{"n_experts": 64, "normalize_top_k": true, "routed_scale": 2.5, "balance_loss": 0.00273, "vocab_size": 19884, "tie_embeddings": true, "optimizer": "soap_variant"}
Below are experts of layer 3 (counted from 0) of a mixture-of-experts language model. Rows are named router (the router's row for the expert), gate (a neuron's input weights, with its number), up (a neuron's input weights, with its number) and show model dimensions 160-239. Each number is 500 + 40 x the weight over its row's rms, rounded and kept within 0 to 999. Numbers have three digits each.
After each expert's rows: a language model's description of what the expert responds to. This comes from a sample of Wikipedia text that the model never trained on.

# expert 25
router:558450541547525417497438472446559493441472538514497430438526496518544450487531473503484515474496530472515446543472454459503524508478477470448566492500478514460457459501571497471513553424511510416442472473476536498520524599494502479519566493
gate0:497496466452492472436504497523509401422461596509496498534553514503504446512445431494432484585511554460518496471522558569533527481531470543490535493565487444552511383464491535460569500465565471455485504494517422492451530505491497510529561457
up0:501499509513522506531465528464489527535536446483485523459462506485496505479542572452569498474503446543479500537458470420450478505478533457528465466485529539473479555529498420554438513528469502544505474523485573541583479439514551492472412561
gate1:585504451461544498440554421491527524519509481524481520507554531495459441467518486474446490423530589438465570509499480516472506517438474419485549468430585535538530485522516535553522463418473470432466517556525453448446459439458488476489520437
up1:443472539550443487565454571495518495484500519494481492492463510521539558519476524544538491563497392573485475464514521483503549492532534563521494519597419424454481512464485450444494525533503496526528505437470528524565539554540521533519499554
gate2:529473505499584460480470628529493460514560503559440455532548545486515478522439438498461485482425474508529472543408440430452488499499492491552520450506505490540488603470484537516489505516495476474557544424461508506458493518493528499559640504
up2:454501548542416549488537425403551545507466483406547533515490410486510544498515586527496532532563520482477488502572555573546523511547493547489511542482520460530521468471478452495532540483476518465507476516499528492472455523526496454498431545
gate3:526533537553553537511512499474514514397439481495498439541484449484510472529515524525455435546458478532485498504526475492450463553437501479469585518486513554430501415476420506491560510466356496546462494450531446536495526472516560530514482494
up3:473476468457440446487472474523495479593577502513517567458514552489514514467488491476564572459529501490513484494463543529545533465563516511542441487517480449568504574501560494506445459516604513475535523549462558467499502528482433479498531495
gate4:487486560534546479523516476539520464323496500550477501488506536423584466523451464583451522454510511431478519512535472482482507476525471511456559495529467518565480503523538513490507520498482510463497494499583494467469470455416474501585450437
up4:474479489490552494501535485525492466436501531455507485496541506434561452520448459521489524474485556482504553525517486512496487515510471495441514485493505473596463519541549509474495459521479571450504438495518554408430431411405517510625489515
gate5:563479526535477495487433543406561548572485512485511467415498459508492493508530410538529424452507504476528523616486466475473469550466508494516461560488537468487477552546540462508523533501534464431502456443525560507493487473498532563418498458
up5:561539505492583455482502461482552500503445464477540503507522513450461495474602556508519468439414567472463489465454520515527487538420406554451418557475491597512498540558499477482520532534429455461489477505609465505506482440452499543486486493
gate6:609449498503577396507481525528531518443452482425489511439432415550474402465535540462559587511530445478470507498549523488518567539512569489461482525428552509488571481481449513532501408433543474497497504520470499480525488533564462462515540493
up6:614468559545541412551473521534502495450462482480495543484399424506463435487560555495521556523518419476460486485538517523463566534508570454480502534394529525464543482487477509544517422444544457529499475503441481470482515547564467467490517479
gate7:545466476478605506470467563511528487453494516497500490505516466461533464466576457475561513489492551475437510554583439475506533471547525493530565490445541499536544481509494529444446529504469463410527586490476522504512552517447499512497498505
up7:435529534523393506526519444473481528532520475501498505507488521536444562569409506524474502519481489532558524508425545530498466567425478506479425504559451516502456524485518424536561484517531537595486448514502475521482446481562479500492494514
gate8:556532483537488487526534511499507502471476484528448447478493448467521434503522561444569524503472518427538520499558470514435516495523476454476496461482473475396432538475573518445493495485479536544525642513477451518530440494452468436466521506
up8:539497504516489490538544485481524485485495480540462429451527453481535429514534564440576528500492514439528521491547470504430530452566475477501513467452493458410444545468555532469499475479453510571517636504452474518524433526464486443453510507
gate9:541512470479435463466469510485506541568546485456547520590446460544516397525571427478449518488519469527519484447508498515478466484575510468414443514578475512512518515524505443503483555563514527477478467540425502513467539503568498468460513533
up9:484507520532547561535539476529492474428471517552475466425553535442505570473449578531564486483472534478472523561475494496526540519440479508588550482425531488478476495474499551488532437463470468498505518456557469521530475500458523525540479464
gate10:468416501522487469451398523572448501478473478569518490477557560596484472514474520457482436445563497469495502479482488471475423531481486454464481519451517537541483541490468483466417532478424490460516469475500558539440517596496487490556500519
up10:512409527498582478507528539523479451543447467489562522512520566541440512463464570456410491488605468516530509579487487503490450508496468516501500470429476508550501478431483475442556503534503449553506512453549499516484485586501463469495433498
gate11:522488478511495433501534511498498507550446490524556508551482572509511532477520532437389407517472509561499549499537449518512515503557538482440461504453462494566479541498491507455485520534548460494438419516450511522504497511504361549489485528
up11:472619523522516473540452508532465454571531456467499490555556522518518535478530512423418482479454494489470475508540439545534492494571501477452449446621490511513458490443461461586453507503554505523482478506428570517537482510485564486453596460
gate12:537554504450495474466467488517580474493520548482497460534608552531583500499441523407532561480571512483524536471493491477437545520486516464553491470494506455500512460531483555522591584565518523469490497522503470443489443491488506487490487536
up12:515578480463460490490468508495571487513503533458536459552590594538568491506458502400552563509568538481527497466497504489442515531509504461591494484498529440453501467529461575519586584555527549461517550536536469458503416486495532483463469552
It responds to: Articles and sequence adverbs. The, a and adverbs such as later, then, more, also, both, However in running prose, often before first, same, United.

# expert 44
router:548474436522507432501517517549533482502472505442547535443549586448506512509465470538507484497535454441497516497491571486413467447533578447475455544472513497467560583469512504438504471553463478518451471530522418473414533500510494471509552470
gate0:522565482460453501504499556478496506568488469523471486447468506499437521514461470466474582472537466455505498520514483533510478404475535476499433489430579513530537509455463528472459519506449481502587438512559521474495526485527448424513516561
up0:511572431483479500467474547499468495473459469552454472433559472512466480539475498493435523453577492541527491484487538495552512455522504497546461477432487580495558522514499558430465506521478470483530483520579508578515489516529488522454501500
gate1:506454473525518452553445484480430525478437532546561502506495505516522407438504486532537553466539482437560524539514477416521524469519471490482505539463521532512519557425539476522572468546550511572427568568510476433429541498536528444525522527
up1:456461519499525473545459517557449483472434523452542500486518535535518398449512487539542508449572520451520526543496454426506555495512456477490503556451522538490545564422575476489542439531517510543477557558472524442445591515499520447520540532
gate2:499504526584548480526573543492552488471496483481530569497462496534484578485457512445524501526449465501463525563568473475526532481634519533416498531490467568476542476464443530475454492486508476499562602515469448484490458493489581528479517480
up2:489521510567579459522552531506543486487471487495540583472505501534508596481465525455494504515449494514452535571562484528541524484577525530415523526490498578465540497467457521484463487484520487485516582500494434482479458515462595514501545452
gate3:520517512444491577469521527459488434460432506562485543492467470506540484498464488542512453463539518385456480443473473430513531466533482523426507509436526457483485505492511474481501502524452462489525428463533489608479417504460545507482541518
up3:551485508450504562489548510470492426472408504513498518510510484492557484527464497529481453447557540405462533459487495484523528448519498544445508496442530466463497550503522499469502471519463448473541474459512443597491422482472521508511497495
gate4:496540551496393461483495512529473428541493515522431605457541533530500496491510501491502495556517456436509615505450542508443426472527476456516466501523478530474445479470479488544511487504483504508498595539513475493480457508515425518470552535
up4:513537544518385461443518513498474425526515517536466599433530531551501493531541519507514508549540456439533583487432506467452437466505497486488469484537492567449456486469488474546513486541501503480464590560494474508471434522484439533466530532
gate5:423546445486488519531516507520512487442487528507432496457458486516518532481516503500478479475482557550448532532484472590487429476448523546506535572490436500471470569433466437458517497515470479519530518542450490476474528498490442557511544478
up5:565462553510491493472484493456478499562490483500555503552547515486496468517445484511528526518505417449542489472535507411477583512564473461493459411523550496504511447561540572542471498516500524475454478465548508513537495499492538452515451515
gate6:512522440470503517533540507504468506514468494516514509457435515482473491496472484462514513503587487544499497523477500530458501459534482508442560561434413504505530429462459579426495496529477416539522445476575450541466493466458469496510496576
up6:523538436465552530524528523491469499513488483527517532474454513475459491472477500461497525510572490548514483502479497532440499446550475518459514539436433493487515426466483589443511474530436417515516431482552461516471492455471468480490503586
gate7:533459532518467491518465533473520412540457480516480493494459534455496516499496482562480476476483493441493523530519513417500505514527533493456530471434529532522482554582461481457622516486523565481504468453485470476481409523584448459463520463
up7:484520452462534528460539470542473577470535546498541484501526441532505485491500511441515525544540506550514455445447511559488503490459479499565480545575453486461533416429539520542410488526489446530485530513499514512522557477401553536550447533
gate8:499472517464523490457480474543506507555545508504438522555524537509508531457484514520489523470481522473477485508494524506459425476476515513447404523424539467513520502527535499438496469550494519507507467501469438399439448482442512482520468430
up8:515480501449534469451458495518525522570523514477436545552517521462508545446477517473496524464489480444461493514495538480470483484489496515439425497461533452494538518512472496441513478539483515503535465515439426384428465452472484479517471432
gate9:509580453517545518461472497506513431517485425599484471508491541531491546601438508510464432498477485503450481515486483532457465473501571488450481400423546531535478533530559480580469511598468431417455453511442491467452535435474500513444546496
up9:511529457535538517471465511522509432519479434581493477503493542514472540598459501532439437497454481522455489513517504506443474477494551484421485409433549541553483528538544500568454503582487394430434459516444512469472540424470485490457545486
gate10:486536525479536494518480538464455520484548440530605599459575506570512499468496535556465509498512416450510531499499517452441491432502506465494484489440511514545516477510497568562491479525521495519460517509534542555483454462525556514549456513
up10:516542476477533452524540523470514536500547533483548602437570557586500441479476556512497493477475376474513494465472563511471535506463543476489486548486496540522464449514500530555524497502505490590467510513521518558458507486497561500515484500
gate11:513488462450515469510514551535529458519456432491514517470535524495510519432434476513432519525493548415494535511493440473550515517546478433536448592429455524485497512469526432478488518532464563468532531487499403487432459504521546538520521485
up11:498504537515495474487486446487449573511528519523482492512476445514515483572570502503563517469540448592501438506479519541438393462467533562465539392575512513495483498534468576505513482486544401549477424497488582508568514465538445454479509484
gate12:468579476525434545529552516491500518488524526514475528498466516477529420562418430481486459526493478511549492550505544474462496436531604500536505484443508477492486520495489493442440497553525507512496593490426491488533568504495510496530612492
up12:530409537499540475445458518493534522527497527471526487557541475511529570451589554520520535510498486469452476452493451522521505565465465491444527539578533521515501505478527498537562508446531516500463421510549541486487447497491503513450429548
It responds to: Articles and sentence openers. Articles a and an, sentence-opening words like However, In, After, and blank table cells after pipes.

# expert 45
router:526409436492496526488582512505526460508469451481488472467474486538574497460416479533528522479557450502504500533551523490484505446516562442427536529478557464488449453566545556513460452586423548546512479508554487463522514556548552535584552465
gate0:487549499476511476474495488489489508471578506518482412555539518460588570539422504560568474511500568413547542447431491500484459507457520466567591480488559572448491499514496558486513509540534435526525508506440415483443500449505518571520601474
up0:510564491477468487488475488432474509471582491497524432561512537434568575541426513564547502494496547429580533479415512510488477497482507463567612474464529562449475503558521541494527489548519450560523488542450417500459504458505519571524607450
gate1:444489494535522520527475520496518539485492405475502425488474525491488456580514461467428507550547463555459494549463523456561517498501566508510526521475485413453587507433498532443514404525471465532533499463516523531499532488502488475517585498
up1:510502498431514505469488459478474444503506579521527579522516469493519524430504542544574497476483543408548526447583442545469449488511425542510472475547514587558398501560501448547533564494515510475466448496495476482501475496539499557480435496
gate2:539520495515505459488482645501587495477435501518540514470460494488546508475454513572514505486533480468541553505474468525500457494556520473458501479445505530431460409529496471535556474508479571492462497513475420577465444544432569543498502466
up2:545516500504498485468490614482576474495401484514530511481472506530517513489445522551502478524535484476540548504469467510493500508564508500453515487468543531428442443555483464545592485525500561459507492543486426592454438546416562522506496487
gate3:492523465548535433529474470500453491415486456519468503452514520410453460466550476550432517568511494502497598483542479478564491531506507537502498520459502516530524451550453493514526503502508491442491499483577513498476555462510507468476492543
up3:502484518503487523567550500513515554511624541569496478453522508525493448524474518508491521459482503438527439463457446543437539475455520487483546524473446526482533534489493524486491479502492508495457563479477464490483495525595494482562501451
gate4:513498510513466472511505487518496434495464462512540446481527468476477553459476498533540451551571502443443561529503496501496492488469519532484449464499528519551489513496560462575554537484523453452511502463520429530476591538490397533471548482
up4:421479494483482516522515547540546524503473478501594519450554556479473421525508528533407484494515540472480500483554482479511478472480543487537515543536397490467549513547501532452473445490494548470451513460507510526564464473542554527511423458
gate5:456518480456482520445529469510592497439357454560502556490480509491455515505430511484468423537527524440516593519491507510517548595500569459498543454484480499565507540484468448467468512521482488525505501559483481528450448427507522510500537491
up5:429543481498490502441543454530574478483333457577529568507432507494471538471470537488493433497525501415514561497512530503519578619535540441536528425522491507543478543495497470475462493515493516526525505559476478534423426435519543528489520478
gate6:534493490486513448470438512500512529476450500547511536497566544478511523493553506500450536499582497453454608456505479484487582511503526526506409556508486495553609471514521465507582471505561501436477512432562455481471482492506473508463494436
up6:487524463447474504529469552584534490532557397419485496416531495520439453577424465449536504489537523479496468463509466529583495494455459471501543426475473499541444471413474516541422507460451514547496505498457482498522583489497572478537483628
gate7:485519489431492513530504472543491498450450476538493536556492533395442533570491521485490464498451485437468470544540447481477616426542519545481489529557512506437445513515457555499559465515482570481504517495506471457536514529557420525517470422
up7:468551484441449513531509495533476491453441484542524523544490527400437538543500480471497493495464490482492451521541457498496601428517525508486474518518484526464455502482451563517552479519519567484506528511504479473532515525541403529520482447
gate8:455534477492566438557449467565487497427482455600551486536515528512555483468498553512529398491577420477466602534544495509465489505450563562501526451504576450529474489537500456526422468484513466503490511461451539554476458443486493456481516553
up8:487544470463559470553442486555488506443467461608538519522495531524569446457512559480550379459562453521478572549540492514504466511435545570492517430458551435519457504484487478552425462495484479521526538502431517518425483485521480406517525504
gate9:467521515526469534510539521517477442540460480488489510441512511535566423496495498525495519466549481567518524511475516584434453487584574482488472477442542507501491393572532523464475524529429585539437576497505448509445541457484459478506489493
up9:465532496537473543500535532500479445533487510486494526429493504478581446520486497560487515458559457546520518494480531593426484502548566487474484460451533511494491399569500516465468547541418570519455528500514441491431548474452472485483494488
gate10:561508456567510454499519464526544502550427506508490560486484428490443486605473521509486528527509486513479517524513471479427477472578572533490496558500520518477460418535505552480523464483530474511539430495501481497474566549446528506469508509
up10:451465581414459507491456539471475475429553514488442468530547559536572506406468513509490467487497537478524483459478503499598512527410430463483512434491491506528517581459501441487488510478489531500463542472524526472526467468534469487529515492
gate11:531561477505529438544456458512482471412486461575516564498522512459525492476475538538432501567570494459472614445488486497481522493448558524559476557406472511519528486518510509515505480539518474455514465481489479529495474514419465485493471498
up11:541476493524476574439450558518466512496488513469576465501505525510482511619495488533503419393474503500473408563488489504470435516444484474553426474550459603488502490524479537503467416527511480503502477471472536421571539504524540546464469519
gate12:508524518502453480580507473477520497461427497550472487497505449502531530538510517528445467512522507555495626485500475474547541473528497554518517487488475514485564553524493475512455510542542478407512469387536452439509558514477433483476479485
up12:552488554490450507546505505434552536474476521522562532497465457517484505443502536559528548484525448528470477504441491437516503396516444568560515548521463411433517511480558475489504513532543521514506445442408431430582541539521484454496475514
It responds to: Closing punctuation marks. Closing quotes, parentheses, commas, periods and percent signs ending titles, names, numbers or table cells, e.g. "Episode 3", 100.0, style=".

# expert 39
router:484492498469507494510501491484495512583509506597490467499478440418515485513493476463453510576526486606527509468488555520472501443525572476515558474493484479517545481491454519520579566488547545478505525515386487544469532530526495454472482469
gate0:507436496580498530468396472470503520502507435561551569609526497482531504487578525498448518501490527504530572519476503549529531478490548484452497516582533520465466470582481446561454516550597521571378541454461437495460515492478480466489510507
up0:523548504433493468513598544524496487495494568441457423408460500531464507498419471518567483473522478498477433494506494457475466510510464514553495484405461493507555520430520552453530486466429490405618457529535538512543471503519524520524486492
gate1:487477531507524566506451457474434531494444507509513556579538489394509523505570417496489471552556558520445557505435514449466454480491537459481524501450442496469484462539480480479519487433557497507494469476503469511504541477520547499488411456
up1:527469492465523406499530440484509474515536507486473461478428477569500535447444567471496521449482477511541464465552486535556529542523452552535495501539561515536514535527523550459539495492427545497486565537487548483521479588490484507491554545
gate2:483456470515480584468534481500498470479480516504523433498522467513389499430571460400482462546564563524529527427529536551499504556498547462518572534482502574465498478425532460472552498469529509472532559471533448466564564563537398500491499497
up2:466483481513458556456556476449499482484519501517527433503552485525393473428595493383456471558557564490516497456532557496451532565500512438506534513502515599461513460427526467467511483477520507460519524478528452488532564533532392500468499516
gate3:566480493521538540572542491508413472569424504566553410491492567476526549508465443565556511538564451543493504532518440498509507514619485541530479500490548498517503504560505482406549500482542475445521487621436458472475500474474543490480496464
up3:540519486525519549569521506490413475560400484580571409502479533481522523504482430565553507540555451549495493557522458487523533504606506544502473479507550511536524504577493465436577516463547492496522491587426456458463507492492551486470472459
gate4:510440483479571544489496486460500547482531445487441455525486522540466486491463528484534524456455498589530544466569483450506528422544545507495391440533477542471509479477526472501445457508545504521507506447481424494447481430508440487570462415
up4:504525517519428478506519525564523476551485521471495506490507460474532542526522491475471494528567511415462480509462547589485452542443485485512617550471503481549449489543492530529517548520478512466495522543563557523549495545512570494414557599
gate5:506552510526470461504538477457526540518554390504445570473515484481482504482477503582545502511470416496475519473508548455452458530474563402498543496488541512518509549512504532479499536510464562534490467501490457538440522510545522532562515474
up5:500434473512502539463438514542505490477448572493555451505526501448516505494511502405466510470545587475535517527498446543567561449508445623526437550513470471533505418474498444503506540500551456462492547483524537498529462477460503480400501529
gate6:568496515552457475467477547500607518529526528522525490424446481523504526402491415479521480498474457536535545515512525421493473440557490510477497460494543439508472556483503516537550473559531470512564504560506457546524546555538488595463555546
up6:550469512535442497485461518495598506538517526537524453395460465469536529406495411515530479527472458512566551489500503436481516439519515487507503474516525447509469574502505499524564494540551493542546490526517475512516519585507474548460565567
gate7:537472490539472472511473558536537580512449424561488514518497415475512570500488495547450543505470421570504486536500563528482497506514495506518515567530492497543488520473505469414484523492539478545567495508503458576454551535495451522456465480
up7:454537514477512514484506429452468428490549581432497473507500579530510436483526519463548478485521581426520487460516450470520507487476477488482477437464537498455524509523511525578502488499446506506429518496497525418538455467530562488554535528
gate8:488446470485497479485449498421445529444524530515553405485547434483517449452526520494481527573552523562478528490555476493562529501510547462459502503483505495530465467473570580563469540464568479522569505514489514421500529536431439587537519448
up8:468487458482519483488469475413473521504543488543535424482526450472536470479509546509511504558551505562496491500566473476552510508519571470507484504468480509513467483498534574587486539483553496476554493500497515430521484546431467590531538427
gate9:512454542585462534482491514501535472531489458452510471501390499437603450521506481447543480469487442540524504563448552453494423465404556566487573484495551455517564500544482472478500489528465483417505532479499503543503489539503468467453540452
up9:504514475413546478516537465496510550491507551567506479564590521518446525462497467501465504557480501491456485388549477516505604567562458458466412514545460488477462503460494531497534515472532507528549464518485519459491454489532533521511465549
gate10:522505538491512488520486470533407510528493499482437529574504533452514475521453438553434556591494579454528568511587539382475447510485486455465519514544528469529525507527576589503517485432462512493495491525540404503453473426495507498505527514
up10:480482481513486497512547536503612494454523514500538507446498478548498520492570550494565479422509419557500464512424478630519520470510497556543472496429460521475457473473442402500515528552525493541501508477483569504563517566530463515471494481
gate11:473470439487471522434547505485470506530445526568417479465497571461509469508523550459449511526518532522478483456534489476517518520445536554506512529416502573497518515508518524486526454478467527493492578501462539453438526440483427472537513436
up11:547522551521512460540462504489534504489552481426583546538477424531496531458466435524566466486503449497516502536482510529511494481570449439516467476588512464489442506524516493502493614500522452516493428493560471536546445561511592504451485554
gate12:436504498513490446507598557491533566535432465556527485421484503456501431465548416490439522491416496537514555596489569493526443515437448515487491514504521510559494457470505464500447497519467440427528494522498433459512516568572579450498508429
up12:562510476530518491499393507542459448511557525452481553525527488529482568586502544514497466514580511456516466460504433515477594511526556469518436479500472519469497558534460551460527527480517533564484508483491489504514467473429423554517478542
It responds to: Foreign name word pieces. Mid-word syllable pieces like ar, an, ak, at inside non-English proper names, e.g. Nazarbayev, Wat-an, Jag-at, Ts-ar-ism.

# expert 52
router:404514445486533448605531539522573523468514553489516470496457480437440457427412454560518519434489563533507529543559471467497546527455489560466480506457535416488558478455493494542487538455518472500483425530415569524411492520522507564458471453
gate0:538560461460567527527491552536494507454475522437479512458479514496517471467456409481505468495416564430464526449520532474527554462501497529501512514488551509525587529531519499550549490458544468481506457556466486481481433508591520491500498479
up0:535559456433555517537497539542494477469486563446475515474454503481528479451455417502511462510419570451490534455546552460518577473508501564497511516481549497518594510511529499566558477471556489481521480546468495486485454493586507490512513468
gate1:486455509504469462460491505430487566488513517530510516450476509499481549436431484477528498482489519516549516537542439430472516422502453522543428440527525514547488466445533454492526438534424458481536513518516518468450437554472510495528399437
up1:520541491502543547540513472562506451510471491474487454542523502512534445554559509535453475507486477495459450472462542572525503577488535474467582557466461496447509545547474540522492585468579541521461486487501506524549555427525476500494619574
gate2:482548492519542474486497572470546475441433506511524501416566532541492471508533464532461528550579512503515513530498514493519513446482476648544511517546485492483491443460543507474487549510544521467512507512434479474499523481498462422527527527
up2:492539500532553472476534573458557471456436506493510516416546508562513456495517443516469536544564515497507508487464549514519534452542495635540509507544464487464487437458550517486505517495552491482524519519441455455499532493512430407529522524
gate3:504419507513484464543541494507500388548534527537496553532514537456476550547496502421510500542471487537455516509520492484498511502461531534477537519576439477504527522478516509533415480498580458450428443489474516540455440469538469541557454507
up3:493401478494501467532510499480465404516514511519521542541482553487497532574476497424521484492462479529493490480536509488501480554504496545478522518584462462476496551480502502532425472496526456439460458461496570506432451488537502515579448475
gate4:489462523470569481549526478456439447463489454468493480506575497447484459514542515473476526550490468462535616526490534535478509504500506522481384480529521476487525515570426480472523541531462479468517493452510439506453500521467507491535564485
up4:568579491486445432530528548509565556507513497535528519448462535561508519463493474538485466467499492457452463487511471485481462470562516450568621488474466474564529484489564504528423466485423550520429531498423519504514496507517483538565471407
gate5:482538516417547500553567483535453462494469467516435523514546476421445549495486546496463510522489483495509608478543489515500492438464473534492421547476432558539520497554561500496526530542480441504530512474590459479526497534493485520510506417
up5:559443510530527494539454469533505494431503478514536476421473476516510481566457554516502467531488540467484581498404494521528510449575485545511458534559501506480483462446519539515487567513548459509499533495496523515469511532528537489481500539
gate6:516492499546567430493415528480497463400526441537492433503469467489520534484445496529473497540556443485528590488457476499503478426525586468541500503525491477538475552540549509520561482505465456502512472474506449478502550491523509466460483455
up6:516568445459526529509598446492406532578502516502449552471494476556495437534503496470522497471437514563474480505499515567466451540505406587513481498516546520546543496441502507492474524487523538506494543499523479506449441434511462566519489546
gate7:478494508523480487467521531499545454540465538436510474528517472528464418583525461461464551535513501464461517498495531452459461458509572481513501428526559580534488486594465532501467465528487473536534476484440497525522508531466584498536494480
up7:465477532503478493460540560491542413501483557413500492522523482531491462582547466464451564546520501432483564505509509482409501457471573480508501474543589603485478446556474520507465462528505540540544516485459529528504515534487572477471455488
gate8:489460439470460515511570500534520483578513484535477486537512449478492475471465483573481505462488506526502581476610522489510525471471486512521459451445430464560499534511546413517477427459494515577540515457524591432497404528489494540527463459
up8:538522567530520487497441510462489502426459519478522505461495524474483509535548517418499492525521479500504440538393473521487489536538516476469539570544565536466492453501458562478527537542488508430447469545466437549501586460515488453503543536
gate9:486487551517494453500504460598426516547497498499526511540500440535487500531452591442543532455510572556497540507501449474523477556462441567465473437518551522535523495525513488503480466506442478482469471539435570498463433495519523500483481516
up9:490490550518497455486524454603424492541528496503510497521498447530489492539437586440556527441502543556501507484486434491536476578467428559453463443511541541548508498506520484486484461512432439503490465527455579494471413509518503492492501525
gate10:525498505596527470528452524489494546428484467539438495431474438414561511480540492546473537632471500483510584514560509523454513482471496493508425540491522510481475501546522514476522498514486542475479548472480469510458521457478544466499579484
up10:581501511567547535516494499476531501452503506539535520515503417448586441521516575486422531649412487507524477517561539495486503486527524487430429546466576521421483523516487503471557494512499479486442530476533448482482529479505495542545574536
gate11:555547420525500465531536457499503592526531511548481473516488533524496384480501531519506515547441473517503531531515589519504485503438498526479509500481414477468541430526480474559513517513494477554519466507450497470490460461499495519452423512
up11:543522417522487462519546466495489581521533504561475466514488536546497385479497524508513519520429477516502532527521591531507469519448493520480518513495415484477549450500488485563511506504486467548503467524458499482492467433483490508460441511
gate12:501512506526500498555482514416502516489512480522472481532493519485450503561459489544582433517458500413476498468542394576477507501505551516554525486476478519539467471560497519538529506520394514439486523497528445421529487501531512492499513560
up12:488488482481461475450497467555516529467489536500506531485535488503546530433527537473432539495530482533522514540485646442535518445481481455452483542550547453476545536476529458471468480471607506483508465519510550591480542480475491512510460452
It responds to: Wiki markup structure. Structural markup tokens: row-ending pipes, list dashes, = and == heading marks at line starts, and blank-line paragraph breaks.

# expert 1
router:550546467471497551556405507537529467518494564458504517472485488518479547491474544471491537468470535525542476549489497503486456500428539546494471480522422542463449513480485430556507468534452552460463500486538506561460511455506492443510461428
gate0:489466511497517430508545485500482547465419444438502521491562455484473455502523523463537490531522476462477596507429524559473545454493520518503479575524450504574542501498506472513511476516526524509484448528467411510484458599515473474444467489
up0:533489521531492551512432517558490435562560573585525503452524511530528560589465516559477515482525570549490499491561487456611474468484463542496424446512487472448455471451567520503526513468522503479499500526514584477578538504485500517510528554
gate1:536555554547469514487477476479478528452470493478523492493559573483489431560469489505516462502465493475434593420562498530452487558501477505432479499470515470532506496444530448527478447492485501480542478553509522517494523521394503451484534496
up1:486656518460492565512584473453448481503548542458552459505542475467522511517477511490516455478522492524547447456465452483469467524458411518525502506441442527486538531396568452463572471459485552446498507567497468656560466480446533490473591505
gate2:537497480535505542437481539491532478466470482491464487520500558478469440431483479507582523511560500482505528511501561450440491424457529504503540496600511510537520511540516404506543520547506476510582485472510524461458439555493478501497490474
up2:550499498524484551451479538500508492471476497460468497520516564497461468429465481532609543522544493512508506514523558438446501431458533512522534520600520525515521519532524402492539515536516495507559467495506526441433437531512459513491493462
gate3:457537508530506512556512467499499445513519473491553492509456546477495529496503508574475478469549478410532503484502484511477535463497508481470535503406488439505438568571467547528558451508534482453503551481452548484464479531500530456498516399
up3:510470480484509464446508543505491551515442538505459491522546476502509501503531474463522520530472514536484524502476509492520453554523455521524492486589533564512555454455521448470467533504481492570513456496508467481535527502465446538495489599
gate4:448444544523448523467560496602517484505507549565484485527551582520494556482515540511493532514552472474566490508486409539481475512438484431574415511468486534491492549418477511485543509464531502441503524392462566515560524481513535502517454425
up4:550541451461541492515406501392468540498508460462515540501438439457512414522468463491526473459433527552442520519486566463536517504534496555393574464543529465498485467586527486526459485563463514538513459578536450510437476530470480482507561542
gate5:509505552541494450559472450581614497497462522510457456470508408466504470555564501544530507451537479474490546460554529491472531491566588477481514492463456551549504509525588478510488465546537443531509496482479392540510533469537500496577498480
up5:521464488524497475544415440576563491470494505516438476504506430477492474525556533558525568454513479496506519404501479481478538462534596471521496482436449546513493498524592513514495449551543420492474486472475440518469525471579489522590481525
gate6:467458470474539473513498497519502501538448511460492501513541524515565523487429518522510475439486547426509448481523551600493455434510562507588522552451458538568488512448498441527443519440447517474540514458516528486486584469498475478542533464
up6:534543535536479560503496499428480485443503481559501496506455475494419459537524446487473512588545459596494544520500431419496529538502438532426494457541537463449500473542514573483529490562527456514472492542461473536523424530491517530450442505
gate7:437494461532587521621450527496480508510481480538446447529557487502441515429527436502541430531492485458505510481462462595486451514457553533442465390537512515492417537521546456494493512502494497550522488541496432474481514529525432482561479502
up7:421557489502577533574453539478471497497489490532408462523573501490445509451550450512551453501482527454519511496470461561467484521433529532408455439567484543455436537491528457508506504504473534553530490547487459467465491560508424477574473505
gate8:542474566442482463495458498468612504424455467485490532513602506410481572530519482504505479474434516569485522512514511468469448554445462547529545465493524461446483537550519522543537518571474487496504520485508512449487528503428545518564480451
up8:515463539453475486495500523472604488440455476491485535509613515430504537560513485520501481499488535545493511531509494514492441537465453542556534475490508453494445511535521507485554536568465496488495557518510508463473535505443554493548504487
gate9:517535484452482502502501510479445525446449558505522433490467498433503468483477525523496413546544511511483530448492470525527469459521559588618504501517512595586463463472544469457489551487545531551505464429544452431490472452533589488497455507
up9:507540460421492535475532519459422489483505582491507418505477508486519428500455567497503434549517520488487483490495468536503471440476591540618519519488537565533451509477524455523490536495518585522528479475524516418504445464540556495426417517
gate10:446439434443535470499439530413501481490426493497526487475553501431486521507526494482457403532518475500480571476496525511574535497522561480485455519428552527461554542517558583449514446434522495473498498557510436553478526537535530461483506526
up10:523516551491524500455523430509446524559539499521489598522462503465441535440411520550457649472473555436493493522481546454448484529482458489524466497551438472551476501551442506463486538562443530461437417493542549500447446528466492534572430513
gate11:508557459615531529500515491447471515542454468493530534493562467518501501468449465558498458557549494442479509449464520491576539529485552559457550443539534480451388490464531532439477496418445559515503486429527459496525566507501435534537515430
up11:510565479582555537532491464441498507527470480486511512474555480486467478464424482541502461548542512429492507457443499477601522534494557581475526462522542484430398528449546539438459489443471551490498472423531479491542545523507432533518516455
gate12:492459497516504423513514467429514505535443459495526416504512479515458516494484508524457488469515443474506582523478564545506525512465469491436502512493512458513605534460550470515552530520546423528477499470560489510471554518530555419463477504
up12:548509532509484596497572507584509424550486503505542490497502445507389456479513505525480480579547527550517560497480468530470549488425493472467492485415529562494451544559568460439501450460476500465541513512426582484522485469506445466532560543
It responds to: Articles and table pipes. Articles the, a, an, The mostly mid-sentence before a noun, plus row-opening pipes in tables and section heading markers ==, ===.